{
  "experts_per_token": 2,
  "d_expert": 96,
  "moe_layers": [0, 1, 2, 3, 4, 5, 6, 7, 8, 9, 10],
  "router_score": "softmax",
  "balance_loss": 0.00778,
  "init_std_router": 0.0262,
  "norm_eps": 1e-06,
  "seq_len": 256,
  "steps": 4243
}
Below are experts of layer 3 (counted from 0) of a mixture-of-experts language model. Rows are named router (the router's row for the expert), gate (a neuron's input weights, with its number), up (a neuron's input weights, with its number) and show model dimensions 0-255. Each number is 500 + 40 x the weight over its row's rms, rounded and kept within 0 to 999. Numbers have three digits each.
After each expert's rows: "gets" lists some tokens that make up at least twice as much of what it gets as of all text; "comes after" lists some tokens at least twice as common just before its tokens as in all text. This comes from a sample of Wikipedia text that the model never trained on. Tokens count by the router's weight.

# expert 10
router:486486561476543468468527499477491592462534517552498514534528463546455511489511521491427529476461486503482428501534429520493474452458530513523451544425545559422503461540527555513480481500456470510538443493452454457491436531461530511541460540551468467496442547506511449533436510543445500563502513588469449408457498465480515476449532558465429442553485515477444552505488470530474508559552509511529503473464434497546563516481459493564482485520476510544504598481532527433504496481462442533506505457472522430495525507513540505567435588515502538511505514514461454501417460498501457470539585464527469459471499511475527507402429526527499445550493480477513556533508587476399495496416464457490512450413517560464532489453503451497520384550488513490518480508512560464497519511489467
gate0:524539542518508537430523494491531478541437424531476587504565500560464573415418489561467560553483452447553544475507547466527480517491503547481541485464484456553461472498557513488469491487522510437557475427531470517490536537445478490564424478522464533512574432511509476490553416519473494463501496507461509498522559461465528507492463524495502516427493539497518562522499467386545515487457486588454404475531496477545535452480490434471499454611506495505435538522500490442453460502434433538436490599496508515456471528525502549473509523516421484497562579537524546526526548520579506512516518513481502543449474442548548466523446491482501476474584535534529504452442437512506513456495520485478501500471433578470512500468483460533517491524486550461502481499440469480522456547450468
up0:464534529508483540426552426540480499491510522541547441448539495521514404535502545496567472517461488498477496566449483570513553518475516503590527459458506458474497539496507583548531527455601509528490536576512589477511502528484457527449580449541549528583522521571516544442532453540508498544468568475502569438481467481562470479456508541444497476442494464536550488466476582535472472498501536492437528572447511528490451508557505532482544577456454526478461582520487512544538531497538615447547514542516460463525511528481455475535507462519497420474519478437519527463537474508470446516547495460559527501544540485484442466533525530481511531549486465482493484516488524509543508477522565492541490467498589507515443480515531489469391581478509465472559491498485542520495456514570553
gets: " |", " ", ";", ":", " —", "4"
comes after: " |", "1", "3", "4", "2", "0"

# expert 42
router:444508589442558452426507484509450573472485511535483532522502488549467574531461569458491555508498478507458438477507503517508486473505522514477508523459513562470473462519526485519500503425505492548499475446468448482541495528453576555492460537510466542453520494464453518505469502548468419569487540538482484478512549474498557502493512518503424439527524564519477514475535444539481447528529521491524489445518489546565514539584463514585450472544448477512493620476489538431477533484489482560473439448495496462470497501570474516554441486426447539490516553538500430512463425536527514457498562480509449472511506534514517579440502475498497481534534415447519496520509553479500467538457494466555555533448539528465487496471516404419486414563534504452533476579546577541493458543512408
gate0:492478544520449560430532495407531550514509462546480553509563553572517519452498527415540494428504513416474479539546557513597436499482550533574419527482475427429569540542520529484505470520495508562483609488508525479564501528485511521512488573584556508491475497487447549487494556521501469506486485525546462508467521466541491528514521537485464575527617497512517520492547463519523550520544489496531464502459557472528447508522555512493466470513496489551545530552492557557554482490461478480460501532436483550525448520510503561508476521530435455499497509490414480560510487514496526549513465467488552518576438499481479451515492565471581458416593450495532510531447500517458485550504495480432453448512473515469480576515502497528532503591445547457482499518499542532529534459542532
up0:490512488524476517533494530508497467559534494483548550497566575444477519494528454574511440498537451467535579476501538531507555503459468468418496494525500475443514405448470369541557461523512498582506544523481493544564525514634521488484526406447551550441558489504479492563533451467485491530520472518455527574532527505496596550508491496479500513453428485451395421461513449476473417519461489482466475519459410486537541481493588515486545494490459502544460439446542489494560539434587530479497497488485482519479469473490514553491453443436499472523475507458553459484487473472485509513450518550578468459487446499546491481518498520517506491562513510522498509488448533528499516439510540496430495505560481557507477494494528549494474511514546495512499523544598567464509515558493481
gets: "1", "9", "0", "2", " ", "8"
comes after: " ", "1", "2", " (", "–", "9"

# expert 40
router:518513584426505494407474487467447582477456570547482542542561487535487535468441517416455505504477439524479397522510492530561419497529582522544479540460523514482495512541540550523512519498558522506563447493468459456544461495473506552520482570510498560476508540435448518485502533528475421496479496528464452481514515484461500473535542523452508437478543549490485527506502470531440437490527434533538486454511514538510531589516478527551469505535483467498504554516477518502487528500538447547479471494520482443396506494574478511529490535445454512517471495527440449477462428587514457394538550486475452518513524539534531534431466513476479493481530500493498514504490474481417456462453456448498505497493493501502514500418493448419524379552567573432521464531482579540436505508488515
gate0:508479522453530444530490515515397414491478543503469545491593464490509565484502436460476471497412501463511531527484494470509536533463505502520492475509530539453468489511538518484530490509501493487449513474456498559531547562375333492473449514565577478536537557456535421492489465534475517524512527487470392434553525563488460523480474460545491486455443600475456493561521519536489479520500460458484469531489520470623455557458438540452503414500552528525480474515542490505510434484543517488556489525541492485489446447491496473469498499507531428458442540442459496497491477511499498478470527481500517534481586446452504471485509459519452499468525516507496503569421546497410569479503464516537515509493507575478492514485442549483496454485543481522498472580556499489446518515480450
up0:486536524522532547487523424503537534443474528539502497542448499478479526533549501546519544485471438473492498506514496489466489463403491452517461543505470456521544535450534504481503534451403513486559431524455548455526525572535511556569580508504499451537495496463493481508471504428472468537496464536537498506409463529527499538492551569498473584490466537566448487458470539522550530535520474417535494529488462499541528517473501419484509529526536526575600390487512495552523564519508441536490439458537566514472510480534548438533462521528500602473497474494517437428465516479531467530420544492447515501504409494479497502466530558456482510414458471547587547516557529500533480419459536502578502536527496549493481514422482513498493457530565507520446491537505527550563528559497490
gets: " ", " $", " \"", " o", " Un", " Special"
comes after: " |", "|", ":", ";", " in", " on"

# expert 29
router:501513529429538498445469444437479538433493556509510554589549488590517536485522563508467510501454495592419440479479528531576475478520597500479461524477505515482476476532525498489566470454513509483493547501461479464513514507493501480543497500504522484483541522398450520557471502485450482561506517543521482455484474536494544477494490573386444462503513583500460520547540512484499441515523448494519476445512520485557531577502473528529428509547479456542506577512443587465506504450496526545462503453496498479469502479552475525505452521456438537576498506538491466510463467520539524462498522457514441519515493483491537547467463519491490482555487467424511492511441504433458474496426454450588501454449482544523465444433525437489520372534495528434569471474476613457527542492544496
gate0:514478518512483557535572496499467485513565505514349552532557493558460508525514485528485477496548518543467476508528522492427484389476535486569563518491555525515521578541533551455454494487525434484470487455472515520516518477458540461450499546492451518544530480530525533556459490492550542567514426523547443422484508508492554463470523542468505498468530550494500472475515538457495475549461444569498461365529464515467476425559418504446540446532470509534447471527496532457522549523529455450494443494499474489453558554488424547516533469553525479471515487517416487563511523521488512401566544511464506485530563480517551516496498510471476533513540441567526475502518486472493452504494510474519529498479425461501464511438418542542523498551548442513555428537582530536482488557508501
up0:557467540474512498479459511552536555481475488493598518522518524403515519450488424387485518479499525506462539519576431484475488563517399537510460530524483495516484488513479528496467492489460514522544488432410460529530511469524500495500479449470511526421475477523444497469423486522458516449509500435464481508500500512489507523563578444540520494469479488461504475561506505546488499441515543501434552484542529562507531498492570512553518525436463556472531496492512457516488539481460502541582445436468554484570463493528625502553516487443486501496516494524483502497460449550518520510482461460407488498458485535533431433480634503609526528469503551470482501429508432580538530572529512459471529466547562470501441488530518517563444461489512482508485522515551460532425509489506506
gets: " ", " |\n", "c", "=", "ah", "at"
comes after: "|", " in", ",", " St", " C", " c"

# expert 17
router:530534582456472502440530501458429583420453559539502491504513494524482461483480507486493486425493446528473406526468490477550444491495559488501535590422536483461509457568500525574528520481473443487530522477512456472497526476460563509505492534605479509531507489464477520492462492573489437492525471551525490492547544475506522502442549536468473452573514519524519578547511464563474429460563470505572474471528455516520534579512456459514467562528429515547497566539517558465511552492503486560489384503494481451437567487543493540537441517480467568522487555513497465468456429575543500437537552503455456471508543557480537497480488491477488479485513492504499521517525546484466512470457530433504481510484459580473529471456519476514452361515500573453522480552476548518464450495502499
gate0:460549491534475523551502505551518465561460512535482568460479467500457501539534466492549450549533497558485500545469444507498405480560495492449483449472561493493424581496441494533528493460427443517517583441509478469453596476521551445459521503570463459471509532460509469554523506476509495494505453461509523485485481439443506545488564435407418459373473563483509457535580517503444550502528507533489510488548543536510551451474567562519467533545485494474563513504519523522526533454544511442573463509375473499553453491553520474540467537437464512526500564538455505516449469441517519512471519531488507451506453487533542511521479536517495498460498536477466489511508552475505489461458418495528426479522505498446498483509529559488515531526479530465531475450467454460549464381561491
up0:536532553501474506508578418522507504538472512522489556551480496447510458507448531525539508363455518492484491456570487522573505554458468446524461522497455491537544518583487569577516517520556544500501448471572573499472520566384506522480540392471520560469496527545463499502487575547507478481543533510470507537474487487579449509472497520466494573432558490437440544467482545518587488474494491570434511454534520511514571575478417505452522399500519523510512513482515446524491513458546468427480491455518489443549517477412498523570495496522500570516484500543507470505487436439433568429497501463476502545478517451489472525457550527497515451485487495496479538503472481472514465575470516532466528471465522455513523526501515484508542541510521516544508562513543452523551518449501555
gets: " it", ")", " It", "1", "s", " work"
comes after: " ", " the", "'s", " his", " their", " first"

# expert 21
router:572553565459567487462502488431405527453471565521514507548493450528479526442459502489445458475520494545525407434552500482508496485482542496522520547456483595474514466563491522497520523474461517499509494519421446442497457575462539564515474534538480479532553540484538492453481481530489480540500497524486495476530559505447531432486515528428442487543532484552445536530523469499457521549544404567524530468539491489574512506502481473538496532503446466496556561448482485458488463484485417520498471480492492480414473482572521498503477544475479525500503504499463490515502424543560438446508586532504462477487499500489515585453460469459448435501554464487546556519473511467438511507420521508557505467433484536490523522410511414500543372567509491512549441556501538555482492519491429
gate0:523531613495448501557528465434525465483506519539465475546527455515464515490598453476480435524560457502455443452495487468528500475542548519513560476545492549451556474543453554446416515517493435492428527492465462513514498516490448495534467509526469497556516491539538444479516493561498469532454479483528427462469520587500571548459530476462520468486514481537511478593573469426528453525441582545518491398425515525521495502421491443511453455456519525505482545515477471462426468515511467491510523519549543542432543507523559359516483581532457595486490510502525475487486494540558497512489550511512524520446527550474520518477496541456473525468543512560480513469509465553495517573493479507465472484420469492507494437485491476448525451555454478555543486467448426525469509484449489
up0:538539583490503455542451467554495517550504463488465522495568504430470490507543494456444530565519554509437550453491474523513495567519516471516544517560505546518511509443531459528464493497547468531543518522465442603500484436508550485533497489578466465482490516554560551492518525611490529530527556485523514523440503492464557537464518517506482428472487472500450525452565490468463520478467521551459499472563502486386508440522530505488490506429431511485461537477494533483447505470450523438527469488530468472481519514380466480490465491511518442519534543517538492519489429599552515460582531515453473510470514494528519548534523520558493629508530465441423511532551435561525513604529474514472456544461528532518500425482462559492434485487520496451557502519506514534455476554424499
gets: "5", "4", "6", "3", "0", "8"
comes after: ".", " ", "5", "7", "4", "8"

# expert 37
router:483550587390510520395540474471451624496468507557491563587544444538440473481476506469460516481473444549462518458486504503549490440457588517523490511479472575509451482508534514510480501434461467519530425516493524510558434550475524544496458539494489528517520500483522504515493516546399474564540483585473468508500508469534538471491510503438440481479513546492453521489469435524471495491494485529586474430542459516558504579513428472554510473507464459528508522500429510448463489525544474511496498474496494441487528481535521504555490513508504525548480493523445417439426486524554434482495595459506465447508530524543531593492497539501429433504482453514490513553536563492409540454453490454505549493463508510469506476427518428436489469549490515461523475516513568507468497517494463
gate0:503561466521460533522490491571411507500459477507489422549561485527506504517570500482505439518502517465500468446475544482517525506520666454535450460482484522535480506493497530483475516422475540449482460497491522470484498515461533511496549515518490504431519545447492591516450578562569446456497451466449547455528456501547511527493492519469494448482491544563538496480439463503504484569416481509549541426454452480548530598475433446443516429529568511497511458471515496543480457492458516578512538506553522472515490496513458477517548447478427476495515497560498421450459526563449510435500466529528458423498460465482579539477563544509525481457592445463450475490522481505492509497517499517474507556576453446536505508452496497502506551565515505441457491539553583475521458526469513
up0:504476498441547474468493530572459428502508413410551492534558427518491535512471495527535511490470441507480479399468525409527538524490554478555483518578492553490553511558449520414515530476504499548496459421489555486518452504496425510495496553501494558536583499449447522526467523528506462529494502476458502484491517471546518465559490495469466549487530482555486496514422499536521448579462450473620502466409538518493529559554520497526469508534504550548467488514478488527528578473584452515524492586518503525482455528510533521457461446527497558473442464453525500532499489588444413509573543468549488526559528466493538492540552509533527491486482476517505523481501425557506515510486529524444517535514465440540484458496428431512583470509489473474469495509614532500437495486495516
gets: " a", " an", " two", " one", " first", " other"
comes after: " a", " of", " the", " in", " with", "."

# expert 22
router:507512527430509536401547543474484620484457544536485548571509472523458464518498508431478536467530467475465383501474524519508473466496607561494483554406494563459504492538495543545532472444490500571546500535500521426505474487464608561536412506539493536534473542499448475512494466534504478521528464607553457459508525494492527479485503496442489445491512600463471508536507425544486488545524506525523518447542478496545546564495512477517440548538491460477529575497490552479484510501549456526470498458487472492448507562525481548547433509486454565488523552550492500476449444559544443458501581467528449454514510536521487559420474518504478483524522489518526495503485527474449519485477499444548519472451479514476513490457469482469480451528526540434498406514538600541461477486551502
gate0:467498459541453507486494497499546423500480521573562531498457534491479468513602474495499559533502524511439529480436511521496440421540488516530499465506432515456519503474490454505436460516482506500471578501458551405537514525565511477478440446451503500527460476550516571550562504537520451480555470420578557523557511453455554454492529507462456461451447483550525459548509454575598530488508524536464496548537531533560474489502473445503501527440477484494581486503558542553536499493439576497457514557530498438536461493567567494483358452508515598496554509494471473485487516417530520501494537472483490527502503510517474500474572573436523547558478491452565502467470515438518489473505516467524510536489567461420524484456477479519505530497475453522553507465479482547471448483560488
up0:505499469517464571531455489514491428574518510540506517600498539449531479469516453484460482530428529528460560497498451529541542425545515497479496469457492507517510513473531590496501549526520430480518524521474551457532467510522513468444486494477567503481478525482524615498533455470573474512545514412494548598478519458530532501478490516495477447473475488496490425595495496516520532515547468553431515586599520533515469474442452395464526499500445463432491463469551617464533406512500561441489542520509493432484502453531538551527413464484458465513543470548501537437535532473467499456542512515493423523508524501505504571440552528506559512589443563478475566499498514481508546453528512502502502517493555487447510507531481474545493541477459464446479554486532456500514486510557522
gets: " |", ".", ";", ").", " —;", "\"."
comes after: ")", "0", " —", "4", "3", "5"